Weights of a small mixture-of-experts language model, trained from scratch on English Wikipedia: a variant of Adam for the experts.
Below are experts of layer 5 (counted from 0) of a mixture-of-experts language model. Rows are named router (the router's row for the expert), gate (a neuron's input weights, with its number), up (a neuron's input weights, with its number), down (a neuron's output weights, with its number) and show model dimensions 0-95. Each number is 128 + 32 x the weight over its row's rms, rounded and kept within 0 to 255. Numbers have three digits each.
After each expert's rows: "comes before" lists some tokens at least twice as common just after its tokens as in all text; "comes after" lists some tokens at least twice as common just before its tokens as in all text. This comes from a sample of Wikipedia text that the model never trained on. Tokens count by the router's weight.

# expert 52
router:154086178082118142160147121168120129136105169084137106139103104171139114155162127105098166081093103153166150175173149084080152147118120158162135100177100102165103140100108156151137199047139150096108112102087137170088064122099135088098155124063163178091165159139142114116118128064087147143
gate3:149176164088111111106117169130105143080130084155099150112190079159098210179091085130155181165132080091169157163142199138160100154083108109147201121184100112106123129132119108107097114159144160171139180083108159127139111141185155172150125093127140085127163150160151137094121118111101127148
up3:098110148110157188101059103148090120123162110100091102134135159139144081120110080145109131102076071174169158198112167128131134118127102147096155122160095101137171156076154120143151118162176228159093160142087114125075143127142150070132161087155087177131098174145155131104114144144093087137
down3:082163153115117149158148145145125142107163100151129161162181127099135128100150110166132129149121102160100124066120101143136137111117156153151140065092179154119115101159113138175155111143105096172118131162154103048174185107133170150157136099193115161133149085097151130062128203125149028181
comes before: " ", ",", "201", "202", "200", " of"
comes after: " ", " the", "201", " in", " September", "In"

# expert 1
router:121096098087092129147122161128093160140108119161160112103085069157150111152172109108087132128162145097102157110075156123097164121092097081106138168153160101154159109183155109112097155148145088145181185114098114150108157095094104132096212134097117197129123191101136125116191152074073173158
gate0:195100136169113134096189133180121152098145143092060158171067151188111143118109163145202159111147172223189107077112126112129154113091142162083124108122157116151150123138093076090079150134137129153115128133100155136153142174118106112105147124101107185146139156140156113122171153130136119192
up0:195088120159116140188202120173131127174123088128125137144062141166138090144184140069134101082089150126156153128170150073090220129132109186169136062140160095152123161152068090138107164121144133100143099149143119130154115104125116118161133090160137147141127140191099142136130139134148115188
down0:106127139120160108180145109136151081123144086098050130149127155147100132084136125173146127144103122080158191160109144156132152141145064101150093154085091121127176130217106182090150128113123147093117078157158132146127070107119096180156135107157081086102091167157141102137180185107123079079
comes before: "\n", ":", ",", " (", "5", "6"
comes after: " ", ":", "200", "201", "202", "-"

# expert 44
router:190126183188153133109094146156108165079168141119152152135076110082150191107132069161178092107151132104120104095161092162139117077096177046125110099109135151103138127098179171113135105199127106093116159153144142072116111106105126116172197154132094090143172109102139100140141113162113114136
gate0:159120118124113213107141171150105175166171088173103124160080125110104084137116134141148110134149158116120110141109140087120132141114139172081097173113154083153040175167106122126133166146103088149125140078105123123132149080144117124119165077051188190154075184111114146125129145130130075181
up0:149142096135147147134057144117089093150111074109176168100087033108126161159091140122139138029127131111082052185106094125102104132148090133118144122132138131135151094104123153135133103132124129133084109128105165101063121149165186184176127131118143147129140148125133093105147147163167043145
down0:103065099203183147181077121084158101145120142133123125117086103135130076139100161114116148134167106113128142168149174097188191166146156079153152124138187077140132084141084069109113154180161138156139096165151093074110137143150123136094102134177174137137092124149129096163140100124197110120
comes before: " ", " |\n", " |", ".", " %", "%"
comes after: " |", ")", "%", "0", " %", "."

# expert 25
router:130153090166191138157146064116133119161130132084101124143103185106147129147164121144068138149176121128091136132167099160133140076080069127124129100116072122109173156134088130087193163099198122155185147171102119146108091149111115159163067121108116154152166123100198081131133137144095177086
gate3:167103129110185144137165109161153115150136097122147044110127142130149124140072113116159133138152147096152136137065142165080066083077070139112152145118090105088136123122121147095106077138131197209137132103129168098175194176152131115109062158166108141162152149171162133128176114115109101157
up3:175154155137107154140182113103095078066109177142135148163068149106111089117092064126131148158123082147083079142118098158159119097129142062133152126147130098097161138185176051154119143129128065144126131107156149112162118126087140202110137136206137138143081144104083181139144149164139140110
down3:196126085130079124097173117204160111048087098102141120124127172137084104118100092075098146165125080143129096095091099084118103073139112113139145150139136124145096141135153099138095131148108182122109106124149045131118110087181124110109160119128131161097160106123152104116133083135089148023
comes before: ".", ")", ")\n", "–", ").", "\n"
comes after: " ", "200", "199", "201", " (", "2"

# expert 40
router:146114152118148177123210125120106125188068146101102164113163128148064120105099095178132127096124143163088160094138117144128178133107116135097119147069120141110102138143196167144109130109125150045142094158137133096127084123090150139084192064127074096146143106135092130172138091068067137116
gate0:166128159159136148132160057096121092155128076136067086123158097144086137095097136118156145122120133182110145143105104176145186080171170135164144112140135107204122121157151171135102132142133175121117133128167201096183124153104098118127052137149045131109047135133095130138128074136113124146
up0:146110159082154154188133163150121205107162135157092131180096154123142082110153138138092100126171104088114115136126135203132070109067096093070136130133103110101085110154142142126163125069166181182173144150082107097177132167100091181111085116111162138172099184157103145114121115147130126105
down0:089116126099122123154108112130152131096136143099102147157152136122148146109159127165162093155107116110127144146077166127127139130141133109139110019175151141142187161123076163071121110132155135088145127163193152062122121058120092156138140116064174089107191120156091145150092138141095154228
comes before: " he", " the", " it", " they", " was", " she"
comes after: ",", " that", ".", " who", " which", " said"

# expert 58
router:128117076144192125067150112153108170068119119131140141170103160158136090134118138087148086141073114141106156073154114077129153151089121138193101086116099152173182196147166063136130137127181165097120093155139120149146205136111110134151124190145075164159135093168137120144171103123107161129
gate3:156103151145136124139136128061127038096105115118073119077137089129135148143119070070146115154113077145180119129107172162085111089091130188101163108157139105071116061107142156105144098133091153178139133152196170117120089140126133134134074070099135164072135132149157127131119067099155148144
up3:142137179091123160144144102143125128178135177092094162126121157104139103090143158173051194131159135124122112185122107092169084150163156127086103128103151082148079123155078160146124192103073145179104086112089098085128123139123144158171136172122110106096161198073094144105134179146106144092
down3:065185162136106178124108142128121141106097122172115222127112159088099110102120151115128181034142188151141147108205108084128089116151090163140148168120099158124147153147084124080150117112153092126124128134099149085151130116106168067085128102109144121137163119161099093184118179149149115168
comes before: " ", " the", " September", " March", " August", " October"
comes after: " on", " ", " (", ".\n\n", "On", " On"

# expert 3
router:081181153158139117159152069151152126157138186105090114085144145114117079145138123103186175168134116123130088120123157179074135182090104174104171141163103114122138116124192085125072149085114107172093170114192102134087162119126077138135150119173067139137097160104107101177163138169157142154
gate5:145164114117143093145149129125126099143142128109078131109104208122147111170066141134138116130119166054119123146152148152077097104114124089149122096149115090130078118093105238074122124159135124131118145150148206106146120140161117101088128054090117108185187156105108141136193119149062113132
up5:130137066107130160128097128115090148159064125078102158125143140136079117144143121131133094141095126160137199126094105182088066112135095146144162105099127142126129153118130137123084132111127175114104014185155135184101115101118163097136082138087072186135072144135129134100165160160057112117
down5:150159156119164091104120170089145109126154161118156137157134192141120109096102112098157072099085101147051150155091092165142134123147101200131111133113165147122117123204088103143115141097124157134062139134094093139075131124170161209109156118093149147104076142185179080142180088126134139100
comes before: ":", " ", " \"", " Sie", " The", " Born"
comes after: "\n", "-", ")\n", ".\n", "\n\n", " Born"

# expert 24
router:095129114129146117135118116072135161132104140135185156118164126117156123087197072169077123149095092181084075091169133096171098144099095126185121071125147148180141106125148132151092164129163080099195120159073077128115111189103083129112119092098155155139119099102111126162097133104158118057
gate0:139140117135166171100144151173117078076201171105121137123143174069079129169126151121188132103175176142147161105144171196076110089118129131136199151181123147126106066118156125116094122077110171127127153144155196149098137141189150103123135192141110118121117124114122100131150087152134125190
up0:105107123146164126126131076165111122106181159100147113105072156097086046156186166073142082137131139148144124111164101132192139146135146186161150087106128192188125086161100105113135125132115110141163203172175117119088135157103131113209113124098153089120175094114130137114100149098165146152
down0:127085118088127158093098136094089195099174092139148097136157169094135080164187187102106174155132220160101162151135070145110131119164107104110131113171107108169166146143116100142126141184102137128164174138191165126118155097127158113166147105137178131152138086089126139187097127162153182129
comes before: ":", " by", " in", " /", " as", " to"
comes after: " was", " is", " ", " (", " be", "-"

# expert 37
router:147119183177185115166140148184122087132124121129168161093144125131125201097150128106139097193100068195154118192124155108137087153135081167117143152134174087148153096095174125140117066114107156099102132125091087114093159110122096078122145152145155073102104171140148079146083149116159183125
gate0:176076127114126153146118131109093125176131109078104166157154126101132156166143170125162094084171151122144145168132130183129136104120191139086143096088215136110066107103132120139127135176092198170132154084124119128068173127112150141213197145147140122112097128153100110109124120153081148187
up0:141151110121089061082096163134135131096106093144122074121101123147142095138109057166063175161132117132102167065144127111147160127100111153129052154174083177172139160142125129119143081077170087117093067158152164112139100126098116129107112172100130135141185085127133144144144111085148057081
down0:107156089163121126115051144127161117101131173076064105184092110192091106207127138118121141113144054186133152140126082071130074139100129171175120106112180127100087111101099118126133100122095106112124135144129153143124095104107164149111090188136106111141155133171175168130166098154192142136
comes before: " ", " |", " Candidate", " \"", " MF", " Democratic"
comes after: "|", " ", "1", " Party", "2", "3"

# expert 28
router:164114160141102185111109116106134136148212121166071159160108200125141161119103133134142119126208131163163159114127135123186109163177220143141100119181154108072087130155124098152176161129147137154088130105111153052154113113177167110128159130117086142146127155165157127114100161105107083139
gate0:120135147061147182155127102140103134176142133145103152082135089143129219068112167106116163142163173139212169155121124136089197128133144072128142126157089090122145120134103104149118118076166176117068107073170141096172138091135160078119106110091122147169101096136153160105141095093145153124
up0:126152162173132128200176118110164160170139151119082229176162130144129137096168132154150133106145130142150135174104152135147110139178177111147132089109168121139113147109085146129139143133152126112109085109149105106202150132169176044101116112120119066156087174194174154127112151136144184099
down0:128103154071158161105147140088175152122142161174118121168181158101136128159137149155138093121118114099119144144157113127117136123170083139126156135087136112122116140119162127146094148132087105069097155066150138101124080137151129155082142147098104068124115066149150122135139173104130179000
comes before: " of", ".", " and", " in", " to", ".\n\n"
comes after: " a", " the", " an", " his", " its", " their"

# expert 63
router:100112086131089131111119162066093122147093126133160133127152136136177156073182082159071097168112129153124084121145164080192080121155101141146100097171149141147143130089143126186092121116177137101161108152086121116125145138165091127078115084108178193148096119086136109159049099101100156069
gate0:152118163175141182112144108145139140093162101158068066105118136125091119119086152095148153163152184159182109143128145152106124097197139152152135140139194092105139126146164068083089039061110132174114118140132142165131126078186156152170152121142104068106099169158088117150135127148122125159
up0:107155115121129092151148117119130161154198181167167102084096115166097101164074115094115165122065145166131101065150064128192138150174091131154134123089107176146141113166130121095151157193107063118151170102144132089105204150152118161165121123159112119071150120135123145136074149106122154089
down0:129103101062132165177170111136109132161173165105175136151119101127120130112175129119057121133158172144104089148130070104135133141136106089127115108193090112111144109109135137146187154168158139097112091150175245108094186078109124126159106083137152141132150149133132108180155146126099127051
comes before: " |", ";", " (", ":", " -", ")"
comes after: " |", "|", "201", "202", "200", "–"

# expert 61
router:097115110152125115111101130057109121165066125136173135090141126163190115065185076181058103128119095148110118136176082103169106154122124127186077111126118169135140169095150156183119135120189107106171098134090096160159109110132091118109122127156168182113119109103161121156104160109121124045
gate0:144167109110175093091146172185178149133147076099101114148103118113131122187151179111157134105171123167132104181073195160130143147145157162107174125136119099112091162112071147084152083085175183133105112131140205100121150158149167099108119106105094091125164122156131110100129108119152195186
up0:087060155091136088127102125161138208169141122138160077150138148147131120111172189196157133145123136141187102147171113131148136133038078113137123175109086109162124145110121149164094114061122122123081150167112195102131121125090129098065119142088142089148153141163081144129099115126073125137
down0:144141129092090178163109151140138198114082164190146147106103120173160121118104135090149134106179174163100177119135154139137151151155139127151116144138160165105133182149130155116089156119047072128184119085164154126116140082105105119067147125087132077129153108115171126111145057184169157191
comes before: " of", " to", " in", " and", " for", " with"
comes after: " a", " the", " his", " as", " (", " to"

# expert 16
router:154113195096090171105096110115132147102174103137124098109107147125137105161176133168126143131089183163143116117159151137164121091167102099047173185195123168126112175158064104063093164138144124135094179156123080140114159119117179162138126145190135122186111157136085115121106140137147102185
gate5:126128140185070099116091182193095111132095101155172097073114098140113083140088153118123182155162149154128135137145156112115101150084156143147152142148107138074171090080134165141120164126110219113103155101154152130152165150179144133090114174144151049100163106127096086089118087135101125186
up5:149131159116152109116153078132107114095141152099069155099109157110077086113140165165186065134122127165159086151131108134115121158117119153124138120128158120181055143171144043158096110144089078196137063096101110157127123169107134151129139120136125134109116077152174171140186146124149040100
down5:110102073079101086144116117146180080099180120128168160139185114130071120095139133095160170101166138109157137145171157127152137119160104188131111173111164170118085110125064150124114102124101138094175203101122111182107139111119112133093160079056104149110119149089126097106097140105109092210
comes before: "==\n", "\n", "==\n\n", " ==\n", "-", "="
comes after: "==", ".\n\n", "\n\n", "\n", "===", " |\n\n"

# expert 33
router:183104094150150113117116147126087124090079151113121183129073197092107188148096164108119143108203123099168142104135191107143117140091169165117133071175114074096184142144114104093111136139113169180133153091072142112102148127082175169116125138135160145123184104113166096132132181111086109160
gate3:143119126052118137146108101136133125066124129120128129118174145157111152107084108129137110135101181180171193122147176134104127102179148140178100082158148096112078109135117138130184128082068177130088116086141092141098099078075140094164178151137159115134166160173123138107103109197187168176
up3:156161102035115108174149099137124081147128123128116117119141141122148119097097104090063088084112147174190204155078164141094087100197115141103159130112141128121136143102137098090139104147058145169139106090097064119126134075101157156153144147121155151127163085152185121146143114176118165172
down3:080089165125133095146173190105088103103148124089142157151142180127141144102120089096161176092138113182160155118098149190150147155067112125145155128121144154149154127161169163134058096137103111152134082169157145075127110063115141124193122150084154106142176149112132022089114126134127125111
comes before: "–", ".", ",", "th", "%", ")"
comes after: " ", "–", " the", " (", " a", " $"

# expert 22
router:165072098044153118168113139120129109177123080095163109141166122160118171173121163145065130173125107156079115145089110146077172119078119187131135124097145104124130155119079174138186094116111124126097128173108115138105097114108195143138151156112124196141135097086089190079173167131150138151
gate0:158144200138170115129122069172118151116154081110136133165120127105122137169144131153128089087144096170107123156100146147073102113086112110101128114127160048121148114216120164065140135110188163114123140101079153138155160079114147101093114136177106160125121103153175167159145145191097093201
up0:089147084144111111110094142109100121116089112180107056101128108089183120109099161110155200121197137138134104122105121132213122150165144124150098176149180147108110125112155138156104130164115108076128083101135130104097203160138102128183125148090132113094092135146133047126092109095133073066
down0:118121168123122054128090093098179141177162109073183125092101076122129117128133101124129144122080072099151117112120186100153109083090134070106084151136157115098137150096162172107086103061151125071104110113118115179126187123127124123149189120144119158119172114126103076116110145124157116221
comes before: ",", ".", " and", ".\n\n", " in", " He"
comes after: " in", "201", "200", "199", "198", "202"

# expert 46
router:132123083079136088082125135061114113101111098110126116076133086142170133064154107175133086098110135082115125102193116108108070077087191089194142122141106171170115144106166159140127132154137115102145101180121206114185160133116155141105110115099144098148177107115095188140115084110120094104
gate0:135183137111093165100129119125117102117125129122046078113133122082105106141110135102147131167123115107127146124165134124075140105164112146104222155140127148142116164077114079103095140115101172096073161140117111107117123091153181116099115159155103077100116110202153180122149042172188102187
up0:106124136179191137167105094135177180129132128167165134158145115171140134123174089097095135162088108151173145120086087126157139131088118098145040133110178095089093080193122122123154077141166134174145097074142106122121140158123042158132113107119136165108138140078113121157118170080081151089
down0:168063163131113098131126171137131095092148090092102111146136140173064079107080089125085136162085128122198186145118109095153113061117144177144170126159206187157126134076124116134105080099174145150085112080142120154172132155139109184125137135131161170106138136160114128159154102173131130164
comes before: " |\n", " |", "0", "1", "2", "3"
comes after: " |", " ", ";", ".", "0", " +"

# expert 56
router:158164134099160100135145125105189129131120077110115167126144115138146184099144126128125188172116144084148147147097127182115149161104126088074119134202168085147114073173157124099165131137171213173167126146103162074182177102107093163091092115103179098128114119101141113138112070106110141172
gate0:098171125103138106121077071128146115185131220199158085169109119096102144128143104130156154135170132208121178117122146080113136162118094214090137167120121072109128096154139130153142131144099137181069124153125123166170162156095112136124107153086132146132079104142047121131142150121151138133
up0:126086087161126161123130162085061137157110141122096103153098138134102116151063112124131187103101088117103117098151092139130141152149144183195136073111116137118208182146117109075057125111125127125153106052148136132103114133141089079163096127183097116151162144125193056166129154136159113127
down0:150170071121137166092126080130071099128118157141181120195139100150138143144143159135081157189101095135140150147164138126070119135098054196167077162098101126104237086119130147108082107126193116119155128104112137196160121109119127119126085132111111135113109097164122096104094136152128102122
comes before: " |", ".", "1", "5", "3", "4"
comes after: " |", " ", "|", "″N", ":", "9"

# expert 19
router:173172136150181078104161161065074109151101100093104130085119125107162101082114132119127116145138119088118156082154149113144071159056124114147113098186126099101102137126175168145052078145163103123167151126130160141164116106188104179099141091105084137153170171109153100149145086115089161090
gate0:136200112118170129115092127142148107152157121171173063082139172117160146127114146138186135175094217117143127117168148158129103104173144133101140148168151102086178170143139123139106124153109163210148148121129134130125099097172130103164207147129118151141140100110128037115093121070175129149
up0:154120144135132086172170141127176139097152163157098182140122137134103144145128129169096084153125154169148114145094106115117149172153124108108177168128138218152167136100111118144155180105108122026132177146150161113105168120140110105098154113133157119086104160149134169100177155235080084125
down0:170157130123093131200084140201136148099134139110146134093090104168102162119138081183128032149140155161161059135116164078091129123105096170085100145094155125134136174144138158161116146097175138146162096120140113150111175131129133101132132082114169158081131176092154152097119095133089083192
comes before: " |", "0", ";", "1", ")", "2"
comes after: " ", " |", "0", "–", "1", "3"

# expert 15
router:100134074128117110167151111096184115080108134075110133097105102096178181200149113122163158153138184107148175130152098133081122106175119199149157125122128153100095080107104139076161136135152161144154150140169170140104149174115115191140094115131142078175121082114095181102136169083068111133
gate0:144175126104144094098179140114164111083139091061099147112128119102115143124131155124133145157076112122165139145072158154162077072108143106107123134108192076129097055136165192196126099142138151104087113146146122146129100153130213131122139102107144116169110133166185168122198173160081145140
up0:079147216128158188147144103123116113131137069102144167110107104102145108197158126126119109135166165079128076174120103098113157194136105097165197164168080131108124099089141093128125029135118083135161109091134125087109096141116147142158125104196160132139145090097121107107152159097133110136
down0:131146095143134161126127096163157131167117095184129112159135097166129118088161128116153115125128175142126104161170221148180154119169076175119078125172122172097136190116113169090124132101147172123088097121182130114090106117090068108145115156120126152158125162111125115189046126129170160200
comes before: "201", "200", "199", "202", "198", "197"
comes after: " |", ",", " in", "|", ":", "born"

# expert 20
router:082108130084166104125063141083086145130082140141164150092169103134154122085191088168088135139100094112079108121173124098165065143096115133152080081096120176151157136094159165165092158142128090127157140143073066165141109135112071118117136099169149135120124087113106121171075130112145108053
gate3:134143111125044089159139144099123134129159130129107163136118153074134144215156109134141117115152132167203151130158139137146118083177082081092147068116133129217141071086179074167111093100149145137127139131138176080166117133163200075142098126133111132114082157102093113107109115136137121149
up3:163151124123113141147168070112123098119114176092115102111135204179135152121143119170152088113125138163117135119149088111124139099122145130083149126128118177145132132069159049194115101105086178166158067126100171098189102136200136114104093169149143115093146061127135069148118132193110091124
down3:113123069114136103109083154144158095142174130084107116145117125147149153052088086137150119125105121125145099170174179114137158131088090079135117119127112110132124089131127095098189064082121083124123192058075167106115071162183112164118083145107133160122156100161051141086091125140107159140
comes before: ":", "8", "7", "2", "9", "6"
comes after: "-", " ", " |", "|", ".", "\n"

# expert 45
router:158162095133110132098108142122192165167113135185116134179085126121122152185166146140204119134125186078167095221097174120145116078137085122095156181090088180155159119119170101155082105153136120112159192082131115123146108122111116116096133136139131145117053118132130100096119099118184124137
gate5:214094103159089182141116174142144181116116073134173119105126100126099113168093182114191137143105083146178155141119098144098093103123171099103140152135134133068077122123107122099109140120145144183105139131149127115125108140092136098114146107141125155166187204186107170057149123125118086193
up5:157193105137156105079136114162158104118130125111173108122150163113106086100073079145104161060111125113117136083135092152106127116106145110154142066182094164165099140124128170183119100107120187106115116135143157170092138120146133095166143211135085097092108035099145056136160120108099136104
down5:134115102030106140143182138123118116079139097052134124166121175144085129148093203115117141134116101146177120162143126120156107156067153033150145127166098152110104075160160120123079131142103133152168130127152149065128121113100161114169087136149117162143116132165074169137102157125079175123
comes before: " the", ":", "-", "=", " •", " birth"
comes after: "\n", "-", ")\n", " University", " member", ";\n"

# expert 4
router:141161121150057189174110151143137134131066131136110108085168070183101096105063092112116075169128132103122103144092108115179094131151130104170148103177120078098118162111157149164167109098127112134088162109171078089138141081135106100178094208121140077136132111070134124126160134142163089132
gate0:167082166105118169124105079160158176125144134093109165104133124101108129169074207102176073092160162113144119196185117099125162148109177172147083067150096161103125111111131092140139147100122163140101148091119130095121106123119149175139172116121144144085145138115037132146099144135130071186
up0:140154136148131125111122100162115156123125056118105071097162089137143133179086194113156078164150114110167144124111147171132090118084089130144075089114058139018135184171126071146148128102116164162122146137149156128128140153117141184106097092134110132061126102116046138130131131148104113146
down0:101194136146120178137098113143071186127149061166165151093146124116193166098103066157181075096134139125116106147171205141141132082129138124139070153134112105153084140161145119163151176178159100127124157146098120140141039141085121123093152127136122144174109102106073151102139136117116097158
comes before: " ", " —", " Total", " Turnout", " Party", " No"
comes after: " |\n", "0", "\n", "1", ")", "2"

# expert 35
router:116155166094113089139107083182164174158110074116117051161104121094108116094137166127108144162163151144082154122110091159140168098152175146049128092134178147088060138130121146146139100066151189114049101161123140122156094156122184110136084112114101131149157140174090113105106110137099115149
gate0:155125175036198147135141144136167160140128126135149160156160143166103119127126086114162099155215081171093181147097149140106104134165196135093178138098124080096120102150125128087137086066114133142124156136164104144156079130135153174126151113153090179083124136098107125134198124154101087144
up0:089164122121137178127174108095181157106140090068150164182168155165131096130113134144134109156173143188079113082123096107128187118136164123154125138157118156129090178124138160173102103113135173082169162122076111100190083173120121151111094066163134112121180113100101147140091096200115090119
down0:105124136170109147106124100137126098156112137131131125150118143141086091183140112088205148203135088133123116112148127113109175140093138129130140097143125059161203183175135151134190193189099099140161196133139141115125101143162155128121054113096126064095122168098168103182135124145153140085
comes before: " was", " is", " were", " has", " had", " are"
comes after: ".", ",", " The", "The", " that", " where"

# expert 32
router:127101130111148103115107161043116155158062098062164131142163098137158121078185097130076109157111078172093090130152100132151107157137132172158079090085125146139169142096140120189121189105164100122095095186116106152141111128112136105099116090095186150116126107098146173160103136158119097060
gate0:135090105072065103086166186169125114145138134134149093110112151149147122123088157138103089128166138123126118113158147144103106122176215166127133201120098185161179134130134145129160085047127134160089157178116191149146132140200142154129139103132120111132093161108154159085044134138110115153
up0:130194123121108162143093130158167056118132150132140142137155098072102103160153118068121132172142108082092150138095127113186122085159140109119123139134205166102115214159135127104137092165088123097099140122147115164037108135080095113112121099141120115154159092130177171107130180074179155138
down0:140151127137113143078114147128126157094101120167158118137201169133139087145138166163101125116201138104124112195216144109151137170100116152094145124135139164160137102200109128157094103135120162137124148110154134159152163098179051148089158170129117138173109161153088153152053156195104169140
comes before: " of", " to", " in", " for", " as", " He"
comes after: " was", " the", ",", " and", " as", " he"

# expert 26
router:160087157129158134097075128124089086110137089184072116086169187149152130113157211133106161160167122090153173163099158088107155164162146139125134185118069068121125081155131077123133143143094174093145154118126111133094095154106170116084102097154136091158145086152171163149149150107068110129
gate3:203209210139145087103116130181138180118117103099128155142113172112151171174133095105238147115133113087117082142097148182082159103138181127148139111130134116115109066096113118077147147117163143136095120154115146079128127161153115106137108108160133125149159141164171156134155130160093101169
up3:131144163199175117144140106115098141101144129101072136151151147138162137136110080174160165127169164122155048170200134103093106138151102145125153020115138124128145148187106120032092131105121154174116127118108131144112107165134152171078153172148127110115113112148191169105111125141110154141
down3:108190139081181159146198104162154141092155190135143155129141074104123145160098123074156118108175120144139130125103098085107117152141115138157132122172082115150085087206113105153196160120137160114159116121129182129153092195126159140117115152163136121098155080146103126140159135109109131022
comes before: "0", "1", "2", "6", "4", "5"
comes after: " the", " ", " The", "The", "–", " ("

# expert 23
router:066153094118148073154136193207120141125156066119156174159131151082054109110082103144139162085166148147091097115110076211148133158132127135165148130143156106197106116150124118085130106089149146130124168139143118095147104116115109107129128079167142139089054123160090127089169098144121146149
gate3:118091101080126126136090103106138142080146115106109053107127093094166174156058166167116171122134156108102118093108153195105106155181148100071073130143114109092130107137110111146144152088048155129109162069103128127099144080160089109173175111147068129110168055113149115117147150143106146148
up3:152107152164106138093130161080102072177082135127133166131133128175141138142207129083128089153118087184177143171092126077165156105064124088138177160097177152125140096106127080074149131148194105098128099159088131158167193153082170156120153155113140101130095167122135167159147138125113100110
down3:177157102126083099141130162118134136148170046124095172131159147141141138172141125078192164152178110156122089157112137169136125085082148174167121115106157171153123146192175023100129117113165104172094144155100096113132143092078120126115134174078148095140158141107141122050123139120134128140
comes before: " a", " been", " the", " an", " also", " \""
comes after: " was", " is", " It", " it", " he", " has"